Weights of a small mixture-of-experts language model, trained from scratch on English Wikipedia.
Size: 17 layers, width 160, vocabulary 2048, 30.2M parameters.
Experts: 64 SiLU neurons an expert, a shared expert of 64 neurons.
Training: a variant of SOAP for the experts, 411M tokens.
Below are experts of layer 8 (counted from 0) of a mixture-of-experts language model. Rows are named router (the router's row for the expert), up (a neuron's input weights, with its number) and show model dimensions 0-159. Each number is 128 + 32 x the weight over its row's rms, rounded and kept within 0 to 255.
Before each expert's rows: a language model's description of what the expert responds to. This comes from a sample of Wikipedia text that the model never trained on.

# expert 51
Description: Measurement and number tokens
router [131 149 172 102 117 136 156 124 184 125 136 160  67 116 162  97  67 160 123 131 135 124 114 127 128  92  59 159 114 115 138 148 137  81 145 105 115 136  78 147 163 154  86 195 115 104  67 122 215  95  70 165 194 137 184 120 131 127 149 133 130 167 100 131  88 155 102  89 136 111 145 142 152  90  90  83 147 169  76  98 121 103 157 134  46 139 152 158 154  72 127 200 137  93 142 149 101 144  92 142  75 128 137 101 159 123 144 111 132 110 127 152 151 107 166  94  99 122 167 154  94 153 114 128  75 130 116 152 177 151 101 141 152 154  86  96 122 156 159 170 119 146 166 157 140 144 121 204 111 141 126 195  71 112 149 142  90 184 128  82]
up1 [199 147 151 114  94 123 110 169 111 125 122 131 150 138 115  94 190 156 130 158  79 157 121 170 115 199 139  87 141 148 118 125 152 143 149 140 144  55 168  96 158 141 154 141 176 120 156  84 151 113 132 145 161 126 165 146 151  92  85 125 144 194 159 187 185 158 108 152 146 159 122  90 157 152 168 185 159 181 111 116 201 141 123 157 117 180 187 139 202 117 123 163 168 110 169  90 111 177  53 133 121 132 139 134 180 133 154  92 140 138  83  96  78 129 184 161 156 161 154 104 138 139  90  66 130 130 150 124  99 108  89 105 105 174 165 135 157 129 153 157 169 164 109 133 134 142 154 146 105 138 150 165 120 182 130 168 113 185 132 106]
up2 [168 108 134 119  91 132 122 126 176 114 133  75 130 111 172 146 126 143 111 190 141 112 157  87 107  58  69 137 171 175  82  50  85 107 148 132 151 155 190 120 138 149 146  96 124 134 115 126 129 140 132 119 146  81 154 118  94 200 177 102 130 124 146 177 104 153 139  69 120 123 198 113 157 147 154  64  88 137 109 110 151  57  62  94 144 138 182 124 160 126 112 111 149 138 113 151  95  97 139 144 156  96 119 125 168 103 140 112  79 124 117 155 169 140 190 111  83 150 119 135  87 156 146  85 118 122 156 161 175  74 149 165 165 160  92  83  55  92 157 157 116 113 111 103 111  99 119 149 118 102 182 144 127  61  96 129 107 178 145 153]
up3 [ 67  91 130 115 143 163 137 138  98 161  71 139 171 164  80  84 119 135 136 174 119 135  98 118 131 164 139 140 134 118  64 105 118 132 159  78 132 166 162 139 124  68 132 147  90 119  81 111 132 158 102 128 132  98 151 151 133 139 150 184  95 188 157 121 134 185  93 150 174 163 131 147 200 108 123 180 141 150 145  77 139 205 161 121  64 149 116 144 207  99 196 157 192 113 152  94 155 183 144 127 163 176 101 102 144 108 124 168 102 140 151 101  72 190 100 116 108  89 140  74 167 120 177 116 150 120 123 133 121  74 149 169  98 102 111 151 133 153 147 150  70 116  94 133 134 153 145 133 118 147 146 149  90  82  87 126 133  81 160 146]
up4 [143 122 130  74 125 117 112 123 105 113 132  94 185  31 143 151 116 114 194 157 119 119 129 186  97 119 152 152 119 137 131 129  61  68 152  49 149 121 146 139 137 162 107 112 162  54 113 109 159 166 136 182 138  96 115 129 106 125 170 122 153 207 153 131 163 169 206  51 118 110 134 194 152  97 162 117 115  93 112 156 118 152 148 175 137 155 151 170 140 114 135 155 120 108 141 159  89 158  98 119 107 116 128 102 200 134 140 179 106 120 154 105  94 148 135  96 112 164 127 128  89 126 139 149 102 106 120 162 115  68 105  60 162 124 154 133 118 146 158 114 105 103 141 146 214 102 123  60  75 111 171 153 131 122 126 103 116 105 111  98]
up5 [123 135 181 122 115 108  88 102 134 120 151 188  97 126 129  88 131 140 187 133 130  99 131 115 147  93 136 157  76 190  99 113 155  81  43 100 114 149 147 115 100 113 234 138 108  95 122 137 145 157 137 113 135 172 168 135 130 127  98  60 142 129 155 151 149 193 126 122 174 143 124 137 151 173 109 103 116  94  90 137 132 129 158 107 116 149 117  54 157 160 185  93 140 152 146 177  73 127 142 118  66  98  99  98 122  99  92  82 151 108  32 135 161 145 160 143  88 122 153  58 115  96 162  72 141  85 146 141 124  85 159  70 131 127  87 124 182 141 169 120 120 113 120 136 138 113 156 137 115 145 175 167 142  97 190 100 119 152 129 125]
up6 [ 95 175  77 115 151 122 107 108  90 137 102 153 138 166  97  66 117 124 141  99 157 108 143 151 166  96 164 131 128 110  81 186 121 136 156  90 159 120  97  83 143 174  66 184 123 162 145 110 153 168 176 199  78 109 107 104  68 151 139 137 143  80  77 142 102 157 121 145 148 122  99 129  57 156 135 165 155  90 162 143 120  54 155 149 166  71  79 146 153 136 121 168 150 110 122 156 127 109 145 163 105 124 154  64  83 146 174 104 147 116 125  80 140 131 159 124  96 142 136 134  93 124 169  97 129 100 116  91 112 176 125 118  82 106 190 127 142 147 113 159  61  85  89 108 130 137  83 167 160 122  92 202 109 175 156  77  97 132 134 145]
up7 [123 137 101 152  87 169 135 177 184 119  79 121 133 156  95  24 120 194 143 146 146  97 153  70 136 113 135 171 117 125 127 105 138 105  43 102 131 167 134  98 123 172 148 193  85 171  59  87 117  67 149 121 144 130 112 131  68 141 154  92 148 137 163 100  81  91  77 136 101 164 166 103 136 136 122 105 117 126 103 126 120 172 123 107  93  80 145 119 114  81 112 156 161 138 146  97 127 129 118 116 134 131 133 112  87 196  65  81 162  86  99 155 115 142 105 126 174 139 106  82 145 148 160  73 133 118 164 145 143 121 101 121 122 132 156 100 115 108  76 141 120 124 157 138 141  64 186 137 138 107 106 210 132  59 122 135 132 178 135 101]
up8 [134  95 154 163 112 130  77 145 168 167 113  94 139 122 127 123 121 201 123 147 118 148 148 142 164 102 119 204 151 161  90 133 136 155 141 128  32 106 133  62 191 135  86 116 143 109 106 129 168 137 134  96 160 110 187 132 128 129 129  89 160 155 125  64 102 136 112 112 133  58 118 102 117  93 125 153 100 144 138  73 120 136 106 148  47 113 129  91 117  87 137 130 146 162  63 170 154 116 176 146 159 103 114 110 179 143 180 125 122  96 168 163 154 148 163 130  92 145 146 143 158 161 148 205 100 157 195 173 148 179 136 119 152 110 150 128 131 168 146 165 129 147 113 163 151 110 187 170 140 182 163 139 115 128 146 162  38 113 129 110]
up9 [112 137 141 185  89 120 136 115  71 137 171 143 101 127 116 120 116  77 114 158  54 122  99  97 146  96  82 130 165 125 146 150 117 130  91 105  79 111  65 138  86 163 141 119 140 113 125  87 211 152 127 114 179 135 130 118 195 119 138  73 127 161 123 191 152 177 167 189 131  95 114 108 137 129  72 204 115 126 154 139 138 104 156  97 110 163 149 162 103  82  96 163 167 212 145 174  92  68 121 172 163  95 141 117 154  91 109 167 116 152 112 125 156 125 117 102  84 152 136 181 149 134 121 142 108 163 159 159 144  71  91 139 182 119 117 106  87 150  91 107  87 154 140 129 130  76 127 121 156 183 188 138 126 160 165 158 114 125 159 160]
up10 [105  82 123 172 146 108  71  75 124 108 144 149  64 118  84 109 142 159 115 157 155 105 185 121  80 149  85 146 122 154 106 135 104 113 174  60 128 161  59 104 222  99 114 188  65 115 108 163 173 137  79 130 145 122 211 106 140 143 157 157 163 142 113 111 156 163 102 110 102 141  98 117 142 146 148 118 180 141 146  97 118 163 131 132  98 146  93 133 150 153 125 143 142 127 103 116 176 120 102 104 153 134 142 106 204 170 154  82 141  99 142 174 155  98 199  96 103 140  98 143 176  91 149 170 145  98 116 106 161 164 153  97 162 128 117 100 137 140  74 126 194 142 147 157 129  53 135 145 140 141 122 129 163 165 144 162 151 195 130 123]
up11 [138 106 161 131  95 125 153  64  94  92 129 157 116 137 146 159 134 114  84 162 142 134  67 126 183 140 129 155 145 103  97 140 153 117 127  84 127 176  65 115  94 126 154 163 112 140  69  98 140 104 177 103  99  79 159 145 176 196  58  58  91 167 132 144  99  99 112 148 131 112  92  58 156  98 122 162 101  81 103 133 129 137 141  56 116 156 141 141 111 128 168 171 123 158 133 147 130 137 153 198 147 142  80  78 141 133 121  51 136 179 121 117 101  78 108  88  96 139  93 107  86 144 125 117 150 132 146 138 203 160  98 125 121 133 176 117 161  88 119 128  43 110 158 116 151 159 110 112 179 132 122 159  79 140 119  86 123 130 182 104]
up12 [116 130 148 147 119 102 155  87 122 127 144 113 102 124 114 121 149  78 142 153 128 156  95 159 128 108  99 170 144 149 142 159 111 164 118  93  71  64 130 153 175 158 132 124 117  78  97  96  62 165  50 131 108 136 174 139  56  67 134 122  54 158 102 127 127 133 124 177 101 140 118 178 133 170 132 107 100 106 107 167 135  90 174  80  98 127 105 122 148 107 145 136  81  94 147 121  89  85 130 106 103 168  85 105  89 128 146 135 124 126  60 112 172 142 119  84 129  82 112  93 125 149 116 139 121 106 123 132 172 163 180 200 207 155  98  95 131 142 150 189 155 142  90 135 103 119  81 164 118 136 194 150 129  95  67  58  90 121 155  90]
up13 [123 113  86  80 178 151 114 194  81 164  90 138 154 105 178 132 130 139 106  96  33 103 119  72 170 127  77 154  94 129  89 174 138 132 147 166 129 127 155 130 141 149 134 106 146  76  99 163 159  77 147 142 192 129 132 131 131 112 125 129 174 139 181  96 174  84 143  90 158 112 117 102 153 133 124  87  98 109 129 110 140 130 141 100  95 201 187 120 146 145 150 150 125  88 100 102 128 112 120 134 169 156 136 133 160  76 177 154 123  91 113 164 125 128 200 100 108 114 157 119 146  69 114 134 104 135 105 116 133 106 130  88 175 109 133 121  65 130 157 159 178 129  73 124 122 124 211 162 162  61 159 155  95 141 162 101 152  68 148  73]
up14 [174  64  98  97 173 124 103 125 103 203  98 137 150 140 186  45 136 169 120 148 132 134 123 137 138 135 145 205 107 133 145 123  85 159 146 161 110  59 138 139 117 109 139 116  99 136  89 165  97 174 145  65 141  92 135 148  68  97  83 134 103  71 140 163 123  87 137 132  75 155 104  88 183 130  95 171  79 162 115 100 119 163 132 142 126 151  91  89 157 151 103 152  61 137  95 163 124 118 100  89  94 192 152 132 101  65  63 119 131 135 116 141  92 117 127 127 106 108 163 106  75  96 176 104 144 152 176 127 163  73  78 130 139 148 124  93 112  97 107 143 107 120  68 123 143 128 126 176 106  67 151 134 144 129 116 129 137 146 112  71]
up15 [128 167 105  91 106 200 125  90 130 118 121 108 102 194 169 158  76 127  80 151 101 156  80  83 115 142 133 141 121  93 133 145 164  93 140 137  87 112 183  99  64 181 123 145 152 147  80 116 134 148 147 110 137 141 152 155 124 130 120 128 132 219 143 151  66 162 155 131 102 118 115 181 138 109  96 116 114 146 157 109 161 178 159  81 128 163 110 114 132  82 158 111 145 214 148 147 173 171 125 125 143 107 112 113 135  78 108 120 130 111 170 139  98 184  89 164 156 141  81  94 128 173 136 125  79 122  60  98 126 119 111 143 131 115 135 171 173  95 182 108 192 195  99 190 140 147 130 154  57 126 164 136  87 126 147 127 111  95 180 111]
up16 [164 131 145 109  51 155 140  87  79  99 136 116  79 148  95 103 169 151 184 119 145 170 138 102 167 193 136  74 143 112 111 110 128 174 117 133 130 145 113 145 145 142  81 106 117 126 134 131 150 158 204 138 123 117  98 168 116 152 141 179  87 116 158 137 157 158 143 110 135  85 161 112 164 143 128 104  86 161  63 149 111 181 148 152 104  84 158 129 132 169  86 161 165 123  85 134  67 141 100 129 190 107  79  87  80 120 124 152 130 203 183 117 123 123 129 153 136 122 213 149 109 171  97 180  94  94 149 146 168 166 127 107  80 173  95 134 172 162  97 130 110 101 160 112 178 118 161 130  89  86 158 134 126  97 195  80 146 132 118 158]
up17 [124 105 106 129 127 140  47 117 142   0 109 146 121 151 184 117  99 127 173 137 136 102 155 105 154  61 166 146 174 169 128 125  94 135 148 169 109 131 133 143 123 129  97 183 147 156 143 153 163 124  76  97  82 105 132 148 174 164  88 164 153 129  58 148 123 135 143 116 129 133 144 131 115 109 156 200  79 124 113  89 146 148 158  89 176 175 133 156 106 148 104  86 113 147 150 114 187 134 117 198  77 148  80  47 129  94  86 130 115  95 151 100 117 126 100 142 123 128 100  81 140 132 118 159  73 139 121  96 156 104 118 150  72 103 142 121 117 151 139 200 141  88 131 140 139 131 172 103 124 125 107 129 133 171 196 108 150 180 128  89]
up18 [102 160 152 154  73 158 157 123 126  97 175 134 127 149 135 121 129 163 158 107  74 191 113 164  69 125 130 107 124 163 136 110 107 145 193 135  96 153 167  63 119 234 120  91 101  66  65  77 183 163 150 139 159 132 114 160 153 128 138 128 162 141 110 129 186 162 167 125 154 132 156 170 142 109  98 157 114  87  76  90  95 147 162  97 129 156 158 178 132  95 131 116 192 176 125 142 109 105 132 114 130  90 141  92 135  97 199 133 133  81 131 115 102 137 170 149 133 144 129 102  91 153  79  93 140 144 134 132  68 137 158 151 131 112  78  94 126 150 175 163 108 156 136 160 155 117 154 139  72 105 133 131 112 110 115 148  41 138  62 141]
up19 [174 125 138  98 146  88 114 141 118 122 179  96  61  95 142 102 117 150 115 168  87 115  83  96 106  48 109 140 149 123 142 132 161 119 213 173  56 144 121 130 159 110  40 143 118  72 102 159 142 171  94 129 102 179 125 117  77 161 138  98 163 128 152 106  78 149 125 127  91 124 150 125 128  99  92 108 108 126 180 169 130  87 110 127 103  98 142 122 106 151 107 108 142 101  90 109  94 147 107  86 102 139 107 137 152  89 115  84 124 115 133  78 107 150  98 162 141 112 166 183 165 104 126 145  99  65 156 105  95 115  89 139  98 110  73 106 139 153 168 130 219  96  40 112 137 132 118 121 130 138 189  68 150  75 138 133 121  96 119 105]
up20 [ 79 191 118 106  90 134 143 197 111 138 168 183 111  54 208 125 128 160 179 184  96 166  14 102 141 176  82 138 124  87 157 110 149 134 133 121  74 131 106  99  95 152  90 157 140 145 111 112 136 101  71 139  48 134 154  63 156 170 183  68  90  85 132 128 111 113 123  77 137 131 112 145 113 131 150 142 119 120 161 168 125 107 141 147 167 123 134 110 122 116 159 114 117 132 189 136 133 135 131 104  56 146 166 100 128 107 138 136  99 133 113 213 137 143 156 104 124 121 165  72 136 122 142 121 149 150 125 183 110 155 149 100 115  91  88 127 156 147 155 140 124 144  78 109 145 123 174  79 135 148 142 116 101 171 137 138 106 118 121 169]
up21 [110 137 132 148 160 125  81 103  94 174 105 182 105 132 170 139 115 188  92 124 119 104 114 108 139 151 157 167 173 166 106 155 150 124 169 192  73 109  66 122 139 203 134 111 178 147  94 168 142 180  80 168 154 128 198  49 102 135 126 129 126 119 132  99 101 171  76 150 130 125 162 130 139 167 120  94 107 117 129 107 114 135  84  74 111  97 150  87  90  57  97  90 150 119  57 112 137  60 194 129 135 119 136 138 105 126 147 139 158  99 143 116 133 116 116 175 115 125 179 100 111  89 141 138 102 138 110 148 143  81 161  89 160  61 143 105 102 116 127 176 132 139 103 131 154  72 131  94 159 127  95 133  51  83 152  83 131 161 140 108]
up22 [175 114  76 126 105 139  99  91 138 102 130 133 142  89 142 102 124 182  56  95  85  99 160  90 135 127 110 137  79 131 188 131 114  76 143 129 135 154 136  85 147 152  70 190 130 133  74 112 179 130 114 107 131 144 160 100 112 159 143 130 142  72  77 192 142 103 167  91 137 105 150 147 206  49 110  63 120  97 110  81 173 167 155 157 146 104 166 140 154  97  95 162 143 157 158 146 144 120 124 130  98 115 139 118 178 195 146  72 114 141  86 171 156 148 129  94 142 189 147 178 132 144 132 121  74 107  55 176 159 167 111  96 164 121 110  92 194 118 104 115 155 100 136  86 168  80 149 155 119 121 129 135 117 109 114 115 138 139 112 130]
up23 [124 139 121  87 118 160 122 126 120  98 132 136  93 141 157 136 141 160  61 164 152 138 142  32  92 138 137 163 148 109  95 137  91 174 123 180 125 122 131 144 145 147 132  90 141 176 122  85 116  85  73  96 138 154 166 158 170 149 143  98  67 155 120 122 127 208 121 102  90 107 137  86 126 115 148 113 122 200 130 127  96 155 129 123  95 109 200  69 139 153 131 172 124  67 153 129 228 153 177  72 165 150 133  73 142 102  90 131 128 141 134 141  70 161 115 139 119  96 140 113 100 161 173 192  84 105 125 153 159  53 136 188 108 117 136 110 184 128 181 194 137 120 123  92 132 157 144 146 140 136 135 106 150 128 144  89 138 162 149 133]
up24 [ 58 139 160  53 194 126 100  68 177  92  32 131  85 161  88  94 106 144 129 128 109  95 169  73 102 130 165 137 150 112 114 174 166 107 114 153 138 161 157 140 170 178  94  96 127 135 123 121  88 109 120 164 112 144 149  96  98 109  67 133 137 146 122 119  94 145 135 150 141 110  81 208 117 162 123  53 181 118 119 118 157  88 125 132  80 182 113 114 116  99 159  89 136 121 147 123 127 134 148 165 142 124 137 126 174 110 185 136 159 183 155 121 104 163 121 125 141  73 125 105  86 161 159 130 140 163 141 111 112 161 118 116  56  87 153 128  73 156 133 103 106 105 157  94 166 152 172  75 152 142  80 145 149 115 198 134 152 116 148 129]
up25 [173 135 140 177 152  91 120 130 125 126 153 120 122 131  57 137 161 160 162 193 183 146 184 104 164  99  69 140  87 159 191 100 195 102 149 158 144 180 122 165 190 143 117 157 111 149 107 144 116 165  91  86 119 129  87 141  82 156 194 124  87 140 137 164 128 118 128 111 148 152 121 149 160 109 135 118 133 125  59  81 152 110 149 181 101 160 163 124 151 117 106 109 126 118 162 105 144 140 104 103 125 168 102 108 174 169 130 118 112 105 163 159 163 146 135 170 183 140  85 138  78  96 125  86 169 131 200 122  90  84  78  99  69 100 173 119 210 121 128 138  55 156 173  88 128 126 191 117 111 130 136 127 118 138 147 115 166 118 125 133]
up26 [111 142 158 129 113 111  87 110 135 127 132 144  94 121 136  80 108 131  75 125 183  98 138 105 150 144 104 118 125  99 156 122 144 156  76  54 101  83 149  83 162 164 131 105  85 134 158 107 159 145 141 137 155 135 153 199 174 173 131  87 109 116 169 146  99 178 147 111 128  82 128 147 193  44 152 112 133 110  92  66  93 194 123 149 154 132 124 151 125  86 194 169 209  94 105  77 122 113 114 129 132 119 149 156 126 125  91 135  95 149 141 138 119 173  59 127 157 187 134 179  74 105 172 180 123 127 140 142 147 140  78 167 126 101  86 166 177 122 153 161 137 153 137 146 189 114 157  85 108 133 168 164 118 108 181 126 127 162  91  86]
up27 [138  56  99 130 148  58  95 143 157 102 153 119 161 128 129 121 135 197 100 123 123 158 120 122 137 115 108 175  76 161  91  71 126 129 114 144  97  80 131 169 178 137  91  84 123 123 167 128 121 103 149 133  88 152 118 173  89 151 120 143 142 155 126 115 197 162 169  87 155 125 141 144 165 104 142 149 173 130 142 108 172 150 199 170 129 145 124 221 197 145 143 117 118 133 159 133 175 146  52 106 104 170  96 153 110 205 173 126  78 112 162  95 120 147 141  79 173  98 118 126 132 112 134 166  90 163 113 104 142 138 113  87  79 160 131 147 146 131  98 160 126  91  60 103 144 118  75  98  86 164  87  96 103 139 111 101 182 130 124  96]
up28 [ 97 143 121 124 179 120  86 114 166 180 170 151  95 132 146 133 121 195 142 147 120 161 157 206  66  41 134 177 137 169 140 111 118 133 156 193 139  79 122 150  72 109 148 195 143  88 133 129 186 120 119 122 178 118 159  99 166 109  96 141 172 149 175 175 167  94  94 123 125 121 142 133 135  84 102 118 148 137 179 126 106 140  95 123  79  99 139 177 173 131 103  79 117 113 132 153 112 142 120 127 149 104 144 136 169 114 154  75 132 137 182 157 115 141 148 194  73 128 121 102 113  84 125 170 151 146 170 129 163  88 146 109 129 130 105  33 116 153  52 133 106 118 103 151 175 139  92 121  77 155 101 124 137 171 166 158 126 136  93 131]
up29 [104 132  90 103 125 126 101  82 143  91 119 114 145 160 122  90 169 129 156 120 112 159 155 155 128  94 208  99  68 106 108 148 137 136 128 145 117 165 166 121 142 100 111 136  96 104  66 129  89 109 122 208 138 118 109 144 120 191  72  66 185 125 153  93 118 141 125 133  89 141 130 142 138  96 152 127 153 101 100  95 160 136 117 186  51 139 134 170 179 153 135 112 143 121 123 132  90 137 172 135 148 132  29 146 110 107 178 116 119  88 106 123 168 149  81 169 120  71 122  68 107 142 138 144 194  94 158 124 114 144 165 188  77 104 165  65 148 111 140  98 136  84 133 102 146 157 113 189  78 148  62 110 134 126 125 159  90  89  92 113]
up30 [170 169 137 139 165 155 141 127 117 118 126 148 143 140  91 105 152  97 108 100 127 149 153 141 132 128  49 173 155 136 134  80 154 123 214  81 162  50  75 165  71 107 150 139  98 117  99 123  94 122 118 132 202 137 126  85 122 137 177 119 107 125  88 109 105 126 107 145 135 111  73 119 139 107 129  94 136 124 115 170 112 110 166 119 122 180 144 161 110 131 134 162  81 138 167 106 124 172 105 126 118 212 148  95 157 114 126  86 119 140  79 150 123 103 123 123 157 123 118 123  79 171 145 121 167 157 137 226 128 140  56 130 114  79 119 176 181  93 173 115  72 111 133 142 120 153  69 180 111 123 121  95 194 132 127 130 211  93 136 158]
up31 [104 123 130 107 131 120 139 115 179  78 188 148 120 128 147  93 139 166 127 157 219  94 126 119 120 177  90 113 152 161 151 108 118 147 117 186 100 124  59 118 145 111 126 147 126 130  88 112 108  65 119 119 146 121 197 105 142  99 138 181 118 112 132 146  88 167 109 133 122 148 110  97 149 118 149 139  91 166 170 181  98 119 179  19 125 232 159 138 124 110 151 111 117  42 119 144 124 189 118 157  92 125 141  99 192 116  96 102 109 168  96 156 151 134 176 118 144  92 135 119 160  92 126 112 130 122 146 139 196 142 108 156 138 140 113 150 105 138 139 107 124 135 135 179 104 163  62 193 117 178 145 155 134 153 129 146  98 160  97  81]
up32 [133 171 136  87 163  85 191 149 177 132 204 158 104  94 161 112 153 143 100  82  91 125 174 111 155 120 139 151 194  78 105 167  76 145  71 120 136  64 104 199 117 138 138 115 168 118 135 111 186 122 183 100 158  94 177 121 144 137 172  53 169 176 101 146 152 105  72 157 104 144  86 116  84 116 157 139 113 122 171 105 119 122 155 125 124 137 117  97 102 203 121 180 157 154  84 101  57  94  92 114 161 143 150 171 108 157 114  95  96 108 138 142 151 138 126 147  92 133 103  97 119 107  71  94 128  75 118 117 134 133 158 136 124 137 138 110 137 126 154 115 106 123 156  61 127 185 122  98 125 185 129 142  77 162 103 153  86 117 127 146]
up33 [127 131 143  60 118  98  95 158 173  88 120 126 133 115 152  98 114 160 186  98 131 127  74 104 109 107 151 135 173 107 199 133 146 146 100 129 155  90 175  57 135 110  99 127 137 161 129 174 111 132 108 113 131  96 128 128 148 116 167 151 146 129  97  78  27  95  81 189 113 135 125  86 126 148  99 193 128 202  85 209 125 138 134 122 150 128 153 101 117 156 204 134 106  47  81 156 124 119 104 121  93 142 112  94  83  88  70 140 113 157 129 156 159 145 135 121  88 129 108 109 107 162 145 132 115 151 127 157 120 132 111 130 118 140 140 182  86 128 131 174  95 198 148 174 127 139 139 121 209 126 128 162 115 155 100 188 103 146  89 114]
up34 [159 119 136 129  92 133 144 167 123 124  86 221 152 172 146 112 127 137 100  64 127 125 129  76 139  81 101  93 120 156 115 175  56 105 104  87  67  80  98 119  91  98  85 138 116 116  86 149 131 130 105 189 194 169 160 119 128 146  39 143 141 136 165 142 107 121 132 131 179  95  90 122 109  95 136 160 139 136 171 139 137 117 195 183 121 120  85 178 136 164  52 129 111 199 157  98 117 170  97 129 132 162 152 133 171 108 152  95 165 115  91 119 177 124 162 157 124 146 101 114  72 135  94 124 120 137 126 181 155 125 133 164 118 144 105 127 139 144 187 166 134 107 175 100  76 116 147 176 145 127 159 171 148 159 170 160 101 153 148 120]
up35 [140 119 162 135 104 136 120 185 120 121 112 174  56 146 135 150 124  80 118  35 135 126 179  98  85 132  96 130 180 188  83 142 103 120 111 126 160 101 128  93 112 140 132 156 149 101 121  96 132 116 105 168 121 162 172  94 144  74 128 136 118 111 119 100  94 151 115 107 159 132 151 138 110 144 124  57 151  96 145 204 123 115 125  72 206 155  64 104  99 149 210 104 142 131 149 143  96 148 114 125  59  73 181  68 120  99 127 115 142 177 128 148 111 121 120  94 167 122 136 121 143 138 186  98 106 171 129 141 126 153 124 151 181  97  99 101 131 108 117 161 116 169 138 185 112  69 100 136 176 138 159 175 118 140 135 143 213  76 136 134]
up36 [163  90 114 157 113  67 162 135 130  85 128 183 132 109 135 134 182 116 125  53 123 178 153 151 149 161 121  93 136 147  99 137  87  94  84 111 219 115 118 178 139 158  80 119  93 152 125 138 117 107 141 109 127 106 209 125 160 126 112 177 154 135 153 121 131 124  92 129  96 117 156 150 142 140 122 130 138 121 132 160 114  29 127 118 184  72 132 147  97 117 133 115 164 150 151 129  57 122 115 158 122 147 145  88  72 173  87 168 108 139 133 132  93 114  84 127 145  92 100 171 124 143 162 135  93 165 106 103 132 201  70 122 127 211 128 111  74 101 119 137 120 136 158 138  76 121  44  79 105 182  88  95 103 127  97 137 119 174 123 123]
up37 [147 133 107 145 158 115  94 186  94 151 141 171 132 111 164 108  66 141 147 150  83 146 162  50  97 175  99 168  86  95 145 142  78 147 173  95 103 187  84 141 158 141 147  58 149 124  89 101  71 134 140 117 131  57 112 171 147  59 179 133 110 128 168 120 148 155 128  87 119  83  74 141 193  74 138  96 170 111 170 162  78 172 136 134  89 160 131 134 162 129 116 133 143 117 115 168 161 122 140 103  94 148 161 127 158 138 146 106 142 158 135 134 131 169 154 114  90 149 184 189  87  68 109 113 142 145  86 120 125 123 160  88 161 173 143 114 129 101 129 124 149 147 160 152 146  93 126  78 106 104  58 108  98 108 103 183  93 138 164 125]
up38 [105 141 116  57 115 124 144 118 156  83 114 122 147 118 130 127 147 122  53 141 128 113 191  86 192  71 151 101 120 100 164 107 120  55 126 116 142 160  91 133 176 132 105  35 102 149 126 131 175 146 104 132 203 113  94 170 130 146 141 114  74  97 169 136 118 146 105 148 110 132 177  89 153 164  79 139 138 152 131  53 141 128 122  78  27 130 123 118  96 147 147 151  95  80  94 106 169  78 113 121 118 154 123 116  71 140 155 123 109 109 129 162 120 152 160 162 175  80 113 149  67 117 110 137 152 131 119 135 120 114  99 160 115  52 107 109 121 154 173 111  91 158 177 145 125 176 147 135 102 146  81 102  91 159 127 166  84 163 119 109]
up39 [ 96 141 121 140  93 170  80 159  82 134 147 142 124 139 166 104 113 107 168 171 132 126 163 177 116 140 103 149 132  81  84 164 159  99 114 143  81 178 147 183 134 133 118 129 160  50  94 139 140 127 151 134 128 151  98  86 157 116 132 139 145 103 162 140 153 141 111 158 117 145 124  88  81 158 119   3 176 123 137 138 167 114 138 114 130 195 114 128 118 191 149 101 167 136  98 136 156 122 150 169  89 108 136 156 111 113  98  79 170 119 137 114 151 112 187  90  90  91 165 100  77 126 150 135  84 144 146 131 117 119 158 142  61 187 149  94 141 117 134 132 140 127 224  56 159 122 144 106  76 104 109 150 134 144 151 152 104  80 110  48]
up40 [121 131 143 169 128 152 189 160 157 131 128 166 144 134  61  86  96 149 147 216 155 147  89  96 156 105 117 172 132 165 112 144 113 122 127 152 113 157  63  54 102 104 121 156 119 133 135  78 150  99 105  58 105 125 117 123  80 135 167 120 163 141 137  94 106 138 163 167 144 166 140 157 161 144 115 129 180 103 136 111  79  66 119 122 105 175 110 188  25  95 103 168 137 152 146  81 166 112 107 125  89 163 147 162 150 117  72  88 118 125 120 127 114  60 115 154 136  86 158 115  96 106 150 102 131  57 138  82  94 174 104 153 124 125  77 145 155 154 153 141  95 167 115 102 137  73 153 152  78 167 134 151 111  80 153 143 159 137 138  98]
up41 [126 132 146 126 129 171 110 145  91 171 150 148 153 105 158 137 101 158 168 143 121  64 164 120 167  94 120 171 106 124 129 134 125 121 150 138 117 222 149 114 112 168 112 161 163  81  67 144 104  71 119 111  55 108 107 138 112 139 132 135 178 112 133 177 162  99 119  92 195 176 154 117 109 103 166 128 126 154 155 177 128  89  86  72 136 113 115 132 147 113 139 119  80 180 137  63 144 129 114 146 125 158 113 144 151 134 106 111 128 118 188 106 157 164 164  95 167 143 191 194 121  72  81 101 161 139 206 134 154 144 140 146 109 172 141 128  25  71 165 113 118 106 143 155  81  95 166 145  91 137 145 160 106 158 121 100 119 154 114  83]
up42 [130 175 144 128  84 125 118 131 185  90 148 136 115 141  99  92 132 139 180 157 143 149 123 137 126 122 139 120 120 160 144 165 124 134 142 141 129 137 131 120  97 175 115 182 145 218 124  91 150 116 152 114 124 145  88 141 123 112 132 165  85 155 180 100 108 107 165  86 138 226 170 159 121 148 108 160 142  90  47 160 182 123 180 143 157 117 158 136 101 120 147 138 143 118 109 134 108 157 133 158 170 164 169 101  72  90 157 131  60 154 128 147 219 150 160 104  69 123 105 115 111 146 100 115  75 136 151  93  82 163 166 154 141 165 181 101 140 143 133 160  74 116 158  84 121 127 106 176  64 168  97 147 122 124 137  96  74 204 166 107]
up43 [123 108 114 169 133 123 122  98 127 104 105 103 131 138  86 127 127 105 150  93 111  91 148 141 165 120 138 123 140 112  77 126 106  91 140  85  68 111 181 118 117 161 117 138 164 100  93 117 138 120 128 185 175 191 159 147 134 126  74  94 168 153 154 118 158 133  61 125 147 146 120 176 165  71  69 195 142 111 157 164 129 135 126  98  40  94  82 178 168  74 148  97  92 122 123  67 124 165 121  95 120 140 127  51 154  83 171 168 114 182 120 120 119 143 108 185 102 150  84 173 102 138 137 128 136 126 163 152 159 146 109 135 126 106 124  77 139 109 153 194  74 164 180 169 133  65 108 171  88 150 104 146  83 144 141 128 102 110  82  87]
up44 [ 77 174  91  58  86 110 151 225  97 179 138 153 107 111 128  69 158  91  78 147 107 141 115 159 156  94 155  99 137  88 121 142  97 137 185 133 159 129 101 107 143 137 112 132 178 145 123 112 140  81 128 164 123  91 133 143 112 117 136  69 176 125 137 100 133  83 126  99 154  88 138 143 109 111 126 178 132  89  63  73 127  92  88 137 126  93 137 143 135 169 138 128 171 165  57 136 107 121 135 136 196 128 113 153 111 161 118  84 117 133 111 138  75  64 185  53 156  96  87 123  98 136 140 124 132  94 117  99  77 165 172 143 127 161 163 147 147  98 107  79 178 136 148 117 142  71 132 156 129 145  66 122 123  79 134 137  56 124 134 110]